From a checkpoint of a small mixture-of-experts model trained on Wikipedia.
Training: 482M tokens, 7360 steps.
Below are experts of layer 3 (counted from 0) of a mixture-of-experts language model. Rows are named router (the router's row for the expert), gate (a neuron's input weights, with its number), up (a neuron's input weights, with its number), down (a neuron's output weights, with its number) and show model dimensions 112-223. Each number is 50 + 15 x the weight over its row's rms, rounded and kept within 0 to 99.
After each expert's rows: a language model's description of what the expert responds to. This comes from a sample of Wikipedia text that the model never trained on.

# expert 9
router:48 78 40 43 56 45 60 61 26 64 57 34 33 58 37 56 52 50 31 48 37 39 35 56 26 23 45 58 52 38 75 19 28 77 50 61 56 47 31 38 42 74 56 58 52 63 39 49 63 49 27 74 58 56 72 63 66 79 66 42 72 34 16 38 91 69 65 60 56 42 74 44 66 46 56 62 65 50 67 69 51 43 62 64 79 51 44 65 27 17 52 53 33 64 58 32 46 54 49 59 46 30 49 56 75 32 56 79 61 51 61 60
gate0:16 74 29 42 39 48 34 28 78 63 87 28 76 58 33 46 43 53 44 64 29 88 55 58 56 49 47 48 51 26 70 61 74 61 83 51 48 42 50 46 55 64 71 32 47 48 57 68 46 82 68 62 62 18 49 43 49 51 42 49 58 43 67 51 39 29 62 53 59 74 17 58 70 49 42 69 54 29 41 42 54 27 67 58 73 62 47 40 52 72 49 61 52 47 49 37 58 57 40 45 59 36 73 64 48 25 23 45 54 39 66 46
up0:45 70 15 42 36 68 35 29 71 54 85 35 90 63 40 56 43 29 43 54 44 68 52 33 68 72 04 57 51 46 67 72 56 58 65 46 34 73 38 68 72 49 60 55 68 65 44 61 44 67 40 66 53 37 28 49 68 34 16 46 69 33 69 52 61 26 63 52 55 47 22 48 55 51 45 56 44 37 48 40 25 52 32 46 41 65 49 51 69 60 43 45 65 55 42 58 62 59 43 35 59 55 36 56 42 49 23 49 44 20 60 63
down0:39 25 54 48 35 42 33 53 66 69 30 49 49 42 52 53 21 46 48 72 60 27 53 37 39 49 55 67 30 45 82 62 56 60 47 34 60 31 23 21 37 53 40 50 67 24 72 54 36 66 51 70 56 87 51 19 56 40 49 47 52 48 87 38 48 59 33 57 65 53 81 60 58 64 33 49 24 64 53 58 50 62 18 46 53 47 20 65 67 75 69 09 73 48 33 62 56 63 56 77 38 51 91 64 49 86 61 61 76 58 54 59
It responds to: Article-opening tokens. Opening parentheses and first words of article lead sentences after = Title = headers, such as (stylized, Authority: (, The, In.

# expert 2
router:41 43 38 69 24 18 39 71 33 83 56 75 54 59 81 64 66 37 56 43 74 30 68 70 45 57 31 74 56 46 68 67 40 86 59 53 44 39 44 25 29 58 58 54 34 54 56 61 57 45 35 43 33 40 44 63 48 78 59 61 51 45 47 77 72 57 55 78 57 46 72 56 53 63 76 55 63 38 60 56 30 69 44 46 60 46 61 57 79 33 74 64 36 17 44 32 29 60 58 53 66 65 59 65 60 79 55 69 40 49 51 44
gate0:59 29 29 55 51 69 42 60 45 50 46 55 64 87 61 53 32 50 56 56 18 47 69 51 31 55 40 70 46 57 45 37 35 32 58 79 48 60 34 77 51 64 54 84 53 45 49 42 56 47 56 58 12 48 53 70 57 59 58 52 39 43 75 22 77 63 32 58 47 73 59 87 38 67 56 53 56 59 56 67 52 53 23 46 30 41 57 66 39 48 29 73 57 69 79 44 80 73 42 66 64 33 68 55 63 63 56 44 48 55 49 56
up0:55 25 33 66 36 34 34 51 68 58 55 67 39 44 42 59 77 64 29 54 29 54 48 39 32 28 59 72 48 57 43 73 32 53 54 44 23 59 53 62 64 31 38 56 39 44 42 39 63 68 37 45 32 56 45 39 62 51 42 59 25 52 43 40 45 28 46 29 59 55 48 69 62 58 64 53 35 49 32 47 74 59 52 59 35 47 57 35 60 93 45 45 65 57 69 35 77 43 65 64 48 48 54 44 53 48 48 57 49 48 43 38
down0:58 25 51 67 31 68 54 51 67 39 31 38 54 54 57 52 41 52 29 61 57 39 54 43 31 60 68 44 39 52 61 46 13 06 71 42 36 67 51 46 34 37 43 30 53 46 82 14 40 59 55 46 82 77 16 53 38 48 50 43 45 29 64 44 41 52 52 42 55 37 29 35 65 43 56 37 47 39 50 33 77 33 47 37 57 35 55 61 64 49 35 60 35 40 43 49 80 45 50 63 39 40 39 28 72 50 55 55 29 60 47 57
It responds to: Prepositions and taxonomic names. Prepositions like during, along, into, for, and pipes in tables, plus word pieces inside Latin species names such as Myriopathes panamensis, Protarum.

# expert 15
router:74 35 34 75 44 45 57 69 34 53 58 66 58 45 61 81 35 43 19 36 59 39 58 65 44 66 26 51 73 60 72 43 38 72 46 31 61 20 56 50 25 68 34 41 69 61 63 54 75 36 32 48 66 55 37 27 37 57 70 60 70 30 39 76 47 46 33 62 62 52 48 67 61 48 62 50 45 50 78 52 30 84 54 69 42 50 70 60 44 39 56 46 28 34 46 40 42 67 39 62 71 43 64 72 72 63 60 88 61 61 34 59
gate0:55 65 62 45 74 64 41 56 50 11 69 57 80 38 71 52 42 47 28 65 37 38 63 46 70 46 69 68 59 68 40 34 29 45 35 27 69 43 54 63 41 59 43 32 47 52 42 33 52 57 45 40 47 45 48 29 25 56 61 43 78 59 42 53 76 34 33 36 38 41 21 55 21 31 67 44 28 70 42 63 47 49 40 73 52 63 35 51 86 48 45 65 42 51 57 32 35 15 20 46 49 53 23 56 69 90 49 45 59 63 44 40
up0:71 36 22 79 34 67 49 47 58 57 66 56 32 66 42 56 32 56 49 55 40 60 49 77 08 31 70 50 40 37 61 69 47 25 53 65 47 49 48 26 45 51 53 65 50 49 71 11 49 52 50 64 50 57 30 49 38 53 46 49 65 37 54 49 83 43 82 79 50 42 52 37 54 57 67 63 39 60 64 37 55 41 72 31 65 48 38 37 59 50 02 40 46 79 39 60 58 44 32 69 53 66 76 33 54 30 31 49 51 60 44 57
down0:71 66 37 75 49 37 65 37 53 47 69 59 56 48 45 69 50 13 54 51 40 78 53 57 45 81 65 93 32 52 63 25 42 17 39 44 67 48 48 76 56 70 48 58 76 53 45 41 50 62 56 62 36 43 41 53 51 38 25 65 72 53 47 52 59 69 69 29 31 41 54 62 57 21 38 45 54 55 50 36 54 36 55 90 19 62 55 54 76 58 56 45 51 53 65 48 33 47 40 63 22 65 34 46 64 56 44 45 69 15 75 40
It responds to: Infobox list values. Tokens opening values in infoboxes, award lists and stat tables, especially All in All-Pro, plus digits, dashes and Label.

# expert 38
router:57 21 58 67 35 50 52 74 29 69 59 68 46 63 85 64 51 35 36 36 52 34 62 64 31 67 41 52 66 70 56 42 32 71 41 51 52 40 37 34 35 61 34 44 53 67 66 62 76 30 27 29 41 51 43 45 27 75 53 51 60 46 32 61 26 70 47 69 53 31 63 65 57 50 64 73 75 26 62 60 38 70 32 40 45 48 79 54 61 55 66 45 29 42 27 29 28 65 56 73 67 58 54 67 71 65 38 75 33 49 44 34
gate0:56 32 74 48 53 67 22 33 29 37 31 48 71 38 47 43 52 64 37 50 52 19 34 79 46 58 45 75 40 29 54 46 53 40 43 50 55 36 52 37 61 41 62 60 99 45 34 53 41 55 61 59 54 38 40 13 66 57 41 30 45 59 43 40 83 48 38 35 56 44 81 49 49 84 52 58 64 56 70 55 33 56 38 17 48 67 28 76 56 45 67 38 46 59 76 15 61 28 62 42 60 65 54 33 43 58 40 69 54 37 52 58
up0:54 56 41 53 53 53 60 70 26 65 54 48 53 49 67 42 52 66 65 86 44 43 70 31 61 42 45 40 41 67 42 43 35 63 40 54 49 53 57 56 56 65 64 48 36 51 50 41 59 52 44 52 66 79 46 47 43 48 51 39 71 39 65 43 55 40 71 38 77 58 33 65 49 48 33 52 65 50 17 17 69 54 77 74 65 45 53 42 13 30 38 34 76 36 25 73 50 34 13 78 37 46 54 47 53 38 45 34 27 76 46 43
down0:58 38 51 59 69 42 45 67 55 53 52 94 42 36 63 35 58 46 44 41 49 56 64 50 67 69 28 29 50 72 60 42 18 71 68 47 26 55 36 26 46 67 62 47 48 47 27 60 58 74 56 54 35 37 59 52 47 43 60 51 35 40 34 29 27 51 54 48 60 52 71 40 45 43 36 33 69 52 50 68 55 62 33 44 62 65 51 43 76 25 58 56 79 62 53 52 66 47 38 76 45 51 78 27 27 48 50 40 24 66 65 63
It responds to: Proper adjectives, round thousands. Place names, nationalities, institutions and months, like California, English, Museum, April, and the 000 in amounts like €250,000.

# expert 21
router:69 40 46 76 36 63 55 70 34 72 62 72 28 66 67 70 48 41 32 43 53 30 48 66 29 47 38 45 71 52 56 52 41 72 47 43 53 25 32 40 35 61 40 58 55 68 69 75 73 35 34 26 54 54 40 42 29 71 56 70 63 41 41 66 55 59 32 75 79 35 73 74 52 63 56 69 67 32 42 54 24 67 45 38 33 37 71 54 64 30 59 47 43 39 28 25 35 64 50 75 67 49 46 70 63 62 60 79 56 61 45 40
gate0:51 45 66 38 62 30 66 51 93 12 59 33 58 22 59 74 27 22 39 54 42 60 27 27 51 58 25 49 72 73 40 43 56 62 46 36 26 63 49 66 76 70 54 72 36 53 33 32 69 17 79 60 24 59 45 72 52 40 61 47 54 44 71 57 42 43 58 62 65 44 81 52 26 60 27 63 38 50 27 45 42 57 38 47 47 87 46 72 40 44 28 54 66 60 47 60 42 42 42 63 57 59 34 39 45 37 62 32 60 41 39 31
up0:69 71 44 59 64 32 79 59 54 16 41 52 40 61 69 55 39 17 28 65 49 56 20 59 44 46 05 44 73 46 61 58 61 42 65 27 44 46 59 83 73 52 46 50 56 62 49 41 74 38 82 64 54 66 32 76 63 38 57 36 40 41 68 60 52 46 45 32 69 47 70 56 26 43 30 55 46 49 19 41 50 49 51 52 41 85 46 74 56 50 34 41 65 64 47 58 58 43 26 65 52 84 33 57 68 61 67 50 60 56 56 57
down0:39 56 40 50 63 26 13 31 58 48 57 59 31 27 40 47 40 66 64 54 46 32 64 45 36 32 66 42 26 55 45 77 59 21 39 57 75 26 22 34 40 53 74 61 27 49 55 33 60 63 69 51 43 31 50 21 53 60 69 52 70 37 53 59 47 48 42 73 65 40 50 76 55 50 45 51 43 62 30 74 39 34 42 52 46 53 42 57 53 62 80 60 54 75 37 76 64 54 39 23 41 75 29 32 45 61 41 35 37 53 66 48
It responds to: Table codes and digits. Digits, pipes, punctuation and uppercase codes inside sports results and chess notation, such as ENG, ITA, °, 18., SB5.

# expert 30
router:31 25 55 63 63 60 59 75 49 43 48 66 30 19 71 57 67 36 16 62 47 42 71 39 23 49 69 26 66 46 76 74 49 49 63 70 32 72 26 39 44 49 34 35 63 65 77 40 37 29 52 32 42 41 50 33 37 63 56 33 51 50 66 62 46 63 45 63 38 31 30 50 47 23 40 42 55 29 24 50 46 78 44 54 67 32 45 24 30 42 58 67 52 42 30 62 50 72 63 67 43 58 39 54 23 28 35 73 35 58 33 25
gate0:67 36 41 35 53 51 50 49 46 70 51 37 52 44 41 41 57 51 54 52 70 53 52 45 46 38 38 82 54 36 51 58 59 56 52 31 27 42 43 51 72 70 47 43 42 30 60 67 35 53 44 38 60 49 55 58 75 60 63 44 50 69 51 49 40 50 44 67 64 37 49 61 54 68 29 44 14 45 42 52 56 42 50 56 73 78 55 51 11 40 61 50 72 35 31 67 68 26 53 44 35 35 61 46 36 28 58 45 37 84 44 49
up0:30 52 61 51 47 35 24 28 55 34 38 57 49 86 43 54 38 54 64 56 38 75 39 61 59 77 60 40 49 74 54 36 60 36 49 38 56 48 70 63 47 50 58 42 78 66 47 51 49 52 59 76 28 27 37 55 49 61 44 78 37 37 50 73 61 76 65 57 37 58 44 53 53 64 61 64 57 70 67 42 41 44 42 46 33 37 39 67 60 56 49 60 53 65 55 39 29 55 51 59 53 63 54 33 72 50 58 24 61 29 64 65
down0:43 55 66 34 53 63 48 62 38 49 44 42 66 51 37 61 51 63 69 74 50 64 64 51 68 52 60 60 47 34 64 46 35 35 67 63 46 58 76 56 72 48 62 52 57 73 52 67 38 79 41 21 07 49 52 61 68 63 48 61 54 54 43 61 53 70 60 39 80 51 47 52 67 48 51 58 38 58 59 44 36 65 55 36 25 40 25 53 75 54 69 52 37 43 58 48 45 41 34 31 42 46 55 19 40 49 83 42 60 51 37 57
It responds to: Country names. Country and nation names in location lists, results tables and captions, such as France, Romania, Netherlands, United Kingdom.

# expert 39
router:44 45 23 79 52 63 61 68 35 71 60 40 48 34 84 61 60 56 27 32 60 25 33 55 18 42 37 47 47 35 63 47 62 81 44 42 60 31 39 36 45 57 36 38 50 53 77 61 66 49 45 22 75 60 45 42 52 62 68 58 62 42 53 67 60 38 37 66 62 42 31 72 59 77 24 42 60 30 38 42 33 70 68 71 59 51 75 39 37 18 52 26 49 44 30 31 38 59 41 52 74 54 35 65 60 45 61 88 47 69 42 60
gate0:68 33 38 29 32 46 55 54 59 24 58 66 72 38 45 53 56 29 66 33 55 44 45 42 58 39 29 53 32 46 47 42 56 54 55 73 24 35 15 57 73 49 63 53 28 45 05 52 38 73 65 53 54 35 53 39 41 49 57 61 53 62 45 44 44 46 61 36 61 52 57 44 38 63 20 48 49 43 51 22 21 21 46 40 39 69 71 90 35 74 60 55 58 52 62 29 72 50 67 57 71 45 40 36 41 34 36 63 26 50 51 69
up0:28 64 77 55 36 52 32 37 40 62 39 39 13 61 40 30 49 60 41 50 54 54 58 29 58 49 73 55 55 52 61 45 62 48 43 53 54 34 33 71 43 57 41 69 62 59 74 51 42 47 29 57 40 81 49 83 61 62 40 33 50 41 57 23 71 62 50 33 44 55 39 61 65 43 61 58 60 56 51 59 60 56 46 51 36 30 61 33 31 72 25 59 45 68 49 65 30 36 59 31 21 37 58 37 60 65 39 20 80 46 44 40
down0:66 64 57 32 55 57 27 57 70 31 43 63 38 53 89 36 56 71 33 66 45 31 53 52 29 09 60 64 48 52 56 46 29 36 48 57 81 47 57 53 32 49 54 47 67 22 58 57 38 27 42 41 57 52 40 64 38 39 43 18 65 55 47 94 66 42 59 55 60 53 26 71 51 61 47 39 33 44 65 48 62 61 76 28 64 41 27 70 37 52 34 33 61 45 55 44 67 55 31 66 43 42 44 40 75 40 45 60 52 51 63 55
It responds to: Music and film credits. Words in album infoboxes, personnel lists and filmography tables, such as pop in genres, backing vocals, Role, top, signed.

# expert 46
router:57 37 37 73 46 55 65 61 30 62 70 72 41 60 74 61 45 45 28 32 65 35 43 58 38 39 31 45 68 56 78 55 52 77 39 42 60 28 30 38 29 73 39 46 51 78 75 66 77 23 48 27 38 51 41 47 37 61 69 53 60 30 26 65 39 64 42 68 71 34 57 66 64 48 68 73 70 29 50 57 30 74 54 41 35 41 64 43 67 30 57 43 42 41 28 29 28 74 43 72 61 54 42 63 65 60 64 73 55 60 52 55
gate0:45 29 38 46 52 47 22 37 33 39 61 48 62 38 57 27 41 53 71 45 38 33 26 56 53 28 52 64 59 58 62 47 36 46 41 53 53 62 56 83 53 48 59 46 55 74 24 36 43 40 52 47 46 50 61 35 34 55 51 79 41 31 50 49 47 27 43 41 33 52 64 66 52 71 57 56 69 53 10 61 61 43 16 69 53 57 53 48 88 51 25 67 66 48 36 21 36 52 06 61 35 46 76 36 61 35 34 40 86 62 63 53
up0:59 40 73 71 34 47 61 56 53 76 83 77 53 28 27 41 37 24 60 41 53 64 34 58 42 17 55 68 58 64 59 41 64 60 51 61 28 45 61 68 26 54 46 84 50 76 53 68 38 50 51 85 70 26 55 58 34 69 38 49 48 54 33 69 59 53 52 59 65 72 59 47 62 19 75 63 35 50 48 53 24 50 34 51 56 50 64 82 42 49 45 64 62 48 42 23 71 84 52 67 65 51 53 26 52 36 64 72 43 44 82 47
down0:55 37 28 54 84 75 54 74 35 42 40 46 64 50 41 43 52 51 61 47 59 45 74 47 33 28 52 71 58 62 69 46 53 48 51 77 52 28 56 74 61 42 57 72 36 55 60 07 78 60 62 37 57 61 48 37 57 67 49 51 70 51 69 45 45 56 88 68 20 48 20 42 47 44 71 28 23 47 50 63 61 33 56 33 45 73 31 59 45 58 17 55 29 75 74 43 79 66 57 46 39 27 37 38 55 65 51 62 68 33 29 51
It responds to: Capitalized starts in sport tables. Name-initial capitals and months in sports tables and lists, such as At in Attila or Atalanta, April, July, S, R.

# expert 45
router:67 21 46 80 34 47 48 64 45 65 57 71 45 68 55 61 46 50 27 45 63 37 50 51 40 51 51 54 54 47 56 49 48 68 39 36 53 34 30 38 37 73 30 46 57 78 73 57 67 34 41 32 46 53 39 35 28 52 57 56 57 48 65 76 50 65 35 69 77 24 58 80 51 51 64 77 67 34 37 42 36 64 39 50 38 22 65 64 53 26 62 63 26 25 28 25 22 64 58 73 81 54 59 73 62 56 45 82 57 50 33 36
gate0:50 40 51 26 53 42 52 27 46 63 40 41 79 67 41 32 38 58 51 63 50 63 37 83 42 29 22 45 51 56 78 30 59 52 28 33 24 75 61 68 47 67 54 75 23 34 37 51 25 44 44 66 47 34 53 36 50 32 68 83 44 32 93 61 55 13 82 56 43 56 65 57 29 50 25 90 54 50 21 66 44 39 69 58 35 52 51 48 56 54 38 40 60 39 66 45 43 23 37 59 53 19 86 47 46 53 34 69 58 37 50 69
up0:33 68 65 47 31 62 36 23 42 39 50 46 53 52 43 16 48 30 61 43 61 53 54 69 25 57 75 67 63 47 67 36 47 39 58 40 43 68 57 54 43 76 39 55 31 62 44 78 26 46 30 66 56 36 64 19 49 28 72 71 55 15 82 55 67 24 49 52 48 55 68 64 52 59 71 54 65 56 20 79 47 25 63 63 37 48 72 41 42 48 21 71 51 32 52 48 29 23 46 43 48 34 54 38 53 42 52 42 47 44 57 67
down0:64 70 64 56 56 57 61 59 35 51 80 49 70 29 36 66 49 56 26 34 67 55 44 32 52 45 46 56 62 58 72 69 72 70 72 41 44 55 27 33 07 43 35 32 84 39 32 44 44 57 49 70 45 38 51 57 62 27 71 28 69 35 32 57 45 69 51 57 41 38 30 21 48 51 59 36 61 75 51 35 26 37 79 50 54 15 58 28 53 26 53 52 70 60 70 65 38 51 62 39 32 70 66 58 62 69 44 42 36 46 53 51
It responds to: Military and verb stems. Word starts in military and naval history, such as emb-arked, targ-ets, refer, plus short prefixes f, t, re.

# expert 12
router:73 24 35 68 38 50 45 69 38 57 67 73 36 40 69 66 70 40 38 50 53 45 51 69 30 72 37 48 65 61 69 33 33 70 33 36 49 33 36 38 52 69 40 49 49 71 70 65 68 31 31 37 50 71 48 35 30 68 52 72 71 43 41 68 37 56 36 74 71 45 68 69 58 44 35 66 68 38 52 65 31 51 45 52 49 31 64 69 76 54 67 61 56 32 33 38 37 78 49 73 63 47 46 67 63 56 71 74 58 56 57 43
gate0:68 46 18 20 67 42 63 34 54 45 40 53 45 43 24 61 71 67 66 56 52 63 67 53 30 44 32 49 60 56 38 42 40 38 45 46 71 14 27 54 54 55 43 24 58 43 83 59 54 37 56 34 95 49 70 52 77 46 71 40 80 43 46 44 32 59 89 48 58 62 37 45 40 82 22 48 56 41 55 34 65 43 48 65 69 50 29 57 59 22 31 26 40 35 58 37 54 53 47 45 55 59 40 48 69 36 39 49 67 54 32 68
up0:46 73 71 44 14 33 52 56 33 69 70 19 60 62 85 37 51 40 49 44 65 58 36 54 61 42 63 72 53 60 67 91 61 66 60 40 27 55 62 53 48 45 51 54 71 75 27 63 47 44 44 66 02 36 51 39 22 60 54 45 27 54 77 68 54 45 21 56 52 41 64 69 49 38 72 47 38 59 50 64 50 58 67 33 35 63 74 49 32 58 91 54 72 76 43 61 35 64 59 59 36 28 50 45 52 49 71 21 24 42 46 38
down0:48 40 56 13 23 58 34 42 30 36 73 59 46 65 41 45 82 69 52 92 76 76 44 58 59 61 46 39 54 25 59 47 48 25 28 38 70 62 43 59 71 55 44 28 39 32 39 50 37 49 45 54 41 76 35 54 77 36 11 50 38 69 39 71 53 47 36 59 54 48 46 84 81 72 73 42 39 61 28 33 54 50 31 66 51 53 39 62 66 62 57 51 55 83 69 55 52 31 26 44 38 29 57 64 49 53 54 17 56 63 80 50
It responds to: Year century prefixes. First three digits of years such as 200, 201, 199 in dates, tables and parentheses, as in (2003–2021) or In 2006.

# expert 36
router:60 27 42 70 34 56 45 69 27 75 68 68 33 54 76 68 60 45 26 30 53 36 66 67 30 46 31 47 56 62 80 57 49 75 52 30 55 39 26 29 31 66 35 38 53 73 61 70 70 29 42 35 67 69 44 34 35 67 64 72 66 34 44 62 51 63 44 75 69 45 55 64 55 60 50 72 66 31 38 66 32 74 44 33 41 43 61 43 68 43 67 43 51 44 37 24 32 68 52 75 53 55 45 55 69 65 42 73 45 60 51 63
gate0:49 60 28 61 65 27 37 31 23 51 69 36 54 40 43 45 60 36 66 45 45 58 59 51 65 49 42 55 36 78 38 62 45 46 70 26 83 71 32 35 25 46 23 50 52 35 33 46 31 32 76 59 38 32 22 70 55 28 42 66 65 49 70 33 45 35 79 60 53 47 48 12 37 48 59 40 56 38 54 40 68 41 45 55 27 36 51 32 95 59 68 61 59 70 59 44 66 36 48 46 52 84 20 55 49 61 25 32 30 42 65 66
up0:46 34 53 39 84 52 57 35 52 53 29 61 55 81 27 38 16 78 41 66 61 68 34 31 55 70 51 62 72 31 57 75 53 27 41 71 32 61 52 71 70 67 57 36 61 51 40 28 56 50 51 59 50 58 48 50 51 53 21 11 42 62 59 44 51 26 56 59 29 50 60 64 58 44 60 50 80 62 38 59 52 68 61 50 83 58 57 63 40 44 39 67 45 52 43 56 24 56 40 49 56 67 64 45 50 23 62 45 59 37 35 17
down0:39 45 51 52 42 39 41 78 52 65 30 37 52 39 41 57 68 43 46 65 38 58 61 46 46 41 35 45 58 58 17 71 63 59 76 55 67 64 25 74 61 65 40 38 46 60 41 37 38 60 09 48 25 39 23 74 77 72 45 98 33 54 29 33 79 46 62 42 79 34 50 52 50 60 65 53 57 48 65 45 39 49 24 34 40 60 50 42 50 51 37 70 51 35 56 45 62 66 40 26 59 37 63 75 35 36 61 76 38 55 52 50
It responds to: Code letters and punctuation. Stray capital letters in codes or abbreviations, plus commas, periods and table pipes ending cells, as in A3 Motorway, TAK1.

# expert 17
router:73 36 39 66 39 62 66 70 26 59 60 70 41 71 76 51 45 42 39 45 71 26 61 67 29 44 37 37 69 65 69 59 33 67 42 55 43 29 36 30 33 67 34 51 57 69 73 64 73 34 32 37 51 67 41 45 32 63 60 69 63 43 29 75 48 57 34 71 66 41 69 69 66 52 70 66 64 24 57 64 32 61 38 18 36 31 74 50 47 42 68 42 32 37 33 21 33 69 61 73 54 46 47 66 60 63 44 70 37 61 45 42
gate2:20 24 22 46 55 73 20 48 60 32 76 57 44 30 46 56 47 60 40 46 72 59 55 42 52 34 54 76 60 65 39 36 57 24 39 36 59 35 65 44 59 58 54 52 42 63 33 40 35 67 61 44 47 47 49 43 44 45 36 34 39 44 49 19 54 39 37 43 40 59 51 49 66 45 49 58 11 42 45 40 18 42 68 41 42 43 44 50 57 43 69 43 71 70 43 63 54 15 41 73 41 56 59 41 50 41 60 52 45 53 65 64
up2:54 42 55 64 25 38 41 34 77 20 56 55 55 68 47 74 70 54 45 56 34 45 20 49 59 61 52 50 84 48 38 28 58 54 37 70 34 71 59 76 37 66 41 46 63 36 23 32 68 61 65 32 46 77 65 40 33 62 42 54 61 54 65 52 52 39 55 31 59 52 63 45 42 76 52 67 68 50 56 27 40 41 60 64 17 41 53 36 53 26 47 51 52 48 26 83 47 27 50 22 60 34 39 68 71 45 51 38 57 26 59 55
down2:66 55 47 63 28 54 54 51 59 61 27 71 33 85 38 53 35 49 30 50 59 63 21 42 35 53 55 30 49 33 72 31 65 37 39 63 50 14 40 37 27 76 56 74 50 76 39 59 53 59 29 37 36 31 41 39 51 50 65 21 46 58 41 46 35 29 34 72 58 49 33 60 74 71 63 56 56 40 40 36 30 63 62 23 43 63 40 61 35 22 58 38 46 44 46 36 85 50 41 50 89 33 49 42 48 53 60 76 56 51 51 22
It responds to: Institution and field names. Last words of institution, party and discipline names, such as University, Army, Labour, physics, plus acronym endings and year-final digits.

# expert 32
router:65 46 45 67 57 72 41 70 33 59 56 46 33 60 55 80 47 55 39 40 32 29 83 40 29 29 49 37 56 47 61 35 23 65 54 65 61 45 34 35 37 57 17 62 30 64 68 57 59 39 33 58 47 59 55 43 40 75 53 37 50 50 43 54 60 54 56 77 66 29 48 38 54 47 68 35 59 39 71 55 31 71 33 38 79 35 37 71 55 19 47 37 45 50 26 60 30 91 49 46 60 40 43 58 46 62 74 83 68 46 47 56
gate0:64 62 47 30 66 44 52 56 25 51 57 15 44 44 69 49 36 46 40 54 53 38 43 48 60 50 47 33 54 70 54 53 44 19 43 50 47 51 77 32 79 54 57 38 75 26 55 39 43 31 62 48 69 54 56 34 37 99 61 73 52 53 64 62 70 68 82 40 69 64 63 49 41 60 47 43 59 57 74 38 58 46 35 59 26 46 47 58 13 43 46 44 52 57 70 41 82 51 45 42 28 38 43 46 53 41 69 39 72 56 87 35
up0:45 72 41 46 65 59 48 47 47 58 45 18 37 28 69 41 72 37 32 36 42 42 65 49 54 40 43 31 54 45 45 61 26 53 47 65 66 38 42 31 56 53 52 37 52 32 67 14 58 32 32 48 54 56 73 38 37 77 65 38 34 51 75 68 62 81 60 52 56 45 43 33 48 51 42 43 61 57 80 41 46 64 29 44 31 56 34 52 41 38 47 30 60 59 52 40 65 53 39 38 44 50 30 21 52 42 73 40 55 64 76 63
down0:67 53 67 42 72 45 35 33 61 71 53 46 61 69 28 82 48 71 37 58 41 37 54 45 28 38 42 69 48 56 52 41 30 45 51 48 69 67 57 54 23 49 18 64 58 58 43 54 54 50 49 46 38 72 36 74 60 18 40 60 33 32 31 48 51 56 24 25 34 60 42 45 66 50 56 77 72 60 36 28 51 32 33 28 55 78 42 16 55 45 73 51 44 40 74 26 36 29 49 33 75 63 74 16 63 56 59 41 43 46 62 30
It responds to: Word starts after headings, quotes. Word beginnings right after an opening quote or article heading, like Chinese after "= Name =", "well-constructed", trans, plus and, of.

# expert 47
router:58 29 29 70 42 73 62 70 32 69 63 74 32 55 74 62 54 38 33 40 61 30 54 72 32 54 36 53 67 55 75 43 32 70 47 44 48 34 33 43 25 69 38 53 55 71 61 68 71 34 40 23 40 65 39 42 27 60 67 65 68 45 26 74 53 60 52 74 71 38 64 70 68 58 62 63 72 37 53 62 33 74 49 43 31 21 62 57 64 38 63 59 47 40 31 28 33 66 57 70 69 53 50 64 72 60 63 77 47 62 38 53
gate0:36 44 57 52 43 33 80 36 64 48 55 48 20 48 48 47 73 48 63 71 50 81 37 68 55 42 91 36 53 51 37 42 40 32 29 64 63 49 42 27 76 39 54 47 55 07 41 36 64 40 53 66 47 51 35 63 65 47 52 43 38 56 52 48 56 42 40 29 63 81 58 63 66 50 31 43 39 72 69 67 93 56 39 60 65 56 63 66 70 53 35 53 53 60 46 49 68 35 50 38 56 32 66 42 58 40 48 72 36 24 67 38
up0:47 65 51 46 39 65 42 62 36 70 46 55 68 51 61 40 13 05 56 67 80 55 71 75 53 50 12 59 49 21 45 55 51 50 55 52 33 40 49 58 42 80 49 39 35 42 27 41 53 48 45 56 54 38 42 43 48 55 61 51 23 64 38 64 16 88 71 60 41 64 72 25 58 37 72 43 52 50 48 43 29 52 43 34 35 51 55 77 42 28 65 62 49 39 62 54 34 48 57 54 54 66 44 48 68 52 66 58 39 51 52 38
down0:74 37 53 50 88 63 75 50 70 68 51 76 59 90 40 51 39 55 28 76 46 51 80 47 46 24 36 56 28 55 78 67 57 69 77 41 59 39 44 52 25 42 60 71 50 59 53 65 48 63 72 59 57 55 54 55 42 55 44 56 11 49 44 49 62 46 34 49 36 25 66 61 30 73 47 57 51 57 51 67 61 48 55 37 28 48 60 33 50 63 50 35 71 44 52 47 73 24 56 53 29 37 44 42 49 77 64 72 43 47 48 36
It responds to: Mixed word and digit pieces. Grab-bag of fragments: word stems like invest, arrest; year-final digits 3, 7; pieces ab, al, uk; route numbers.

# expert 16
router:45 31 64 63 45 49 30 57 53 81 54 74 29 37 70 40 62 46 26 57 39 30 61 48 39 35 43 39 58 46 57 71 19 65 66 63 27 54 46 49 39 31 50 35 57 69 21 52 32 51 32 56 25 71 43 51 58 49 57 30 43 52 39 21 67 76 54 59 25 47 23 46 26 53 70 44 56 44 30 56 48 58 46 35 33 34 62 56 60 68 66 64 61 43 41 47 58 55 83 71 52 64 49 27 57 67 43 80 56 38 34 25
gate0:38 55 44 36 66 45 55 43 58 56 61 60 50 55 45 47 27 67 38 52 21 63 83 32 57 24 82 65 62 50 30 47 36 58 37 58 50 44 45 47 59 36 38 64 59 45 47 48 28 65 57 59 33 59 43 67 53 58 47 48 29 48 53 44 45 83 83 52 68 56 57 32 40 57 76 61 28 77 39 41 50 44 73 26 48 28 19 54 31 39 71 54 63 49 37 59 34 55 50 33 68 47 72 46 58 70 57 58 61 55 36 30
up0:49 58 30 46 49 44 60 59 29 35 30 33 71 50 44 56 66 59 74 43 75 39 47 59 48 65 24 36 42 57 59 46 66 53 46 37 66 45 49 50 49 60 55 60 43 46 47 37 67 40 50 42 79 55 59 47 56 32 35 49 62 58 41 69 64 29 21 70 59 60 57 48 71 54 36 66 50 22 74 48 46 54 24 56 74 81 60 49 48 34 23 47 54 67 66 49 56 44 48 62 39 58 47 72 36 42 46 48 30 41 63 85
down0:37 64 62 29 57 48 56 60 54 76 44 35 70 34 44 40 48 66 31 72 70 66 51 40 50 28 81 65 73 24 24 61 44 43 70 74 38 70 51 36 66 36 51 41 62 46 48 42 48 83 56 53 48 50 65 73 51 40 40 52 29 75 22 37 82 49 99 34 82 33 38 49 36 64 70 71 43 45 39 36 59 63 64 41 36 52 60 65 55 32 45 53 31 51 54 52 29 35 36 52 49 51 70 51 58 68 64 43 60 46 45 32
It responds to: Noun endings, abstract nouns. Noun-forming suffixes and common nouns after the, a or his in prose, such as ations, species, evidence, conditions.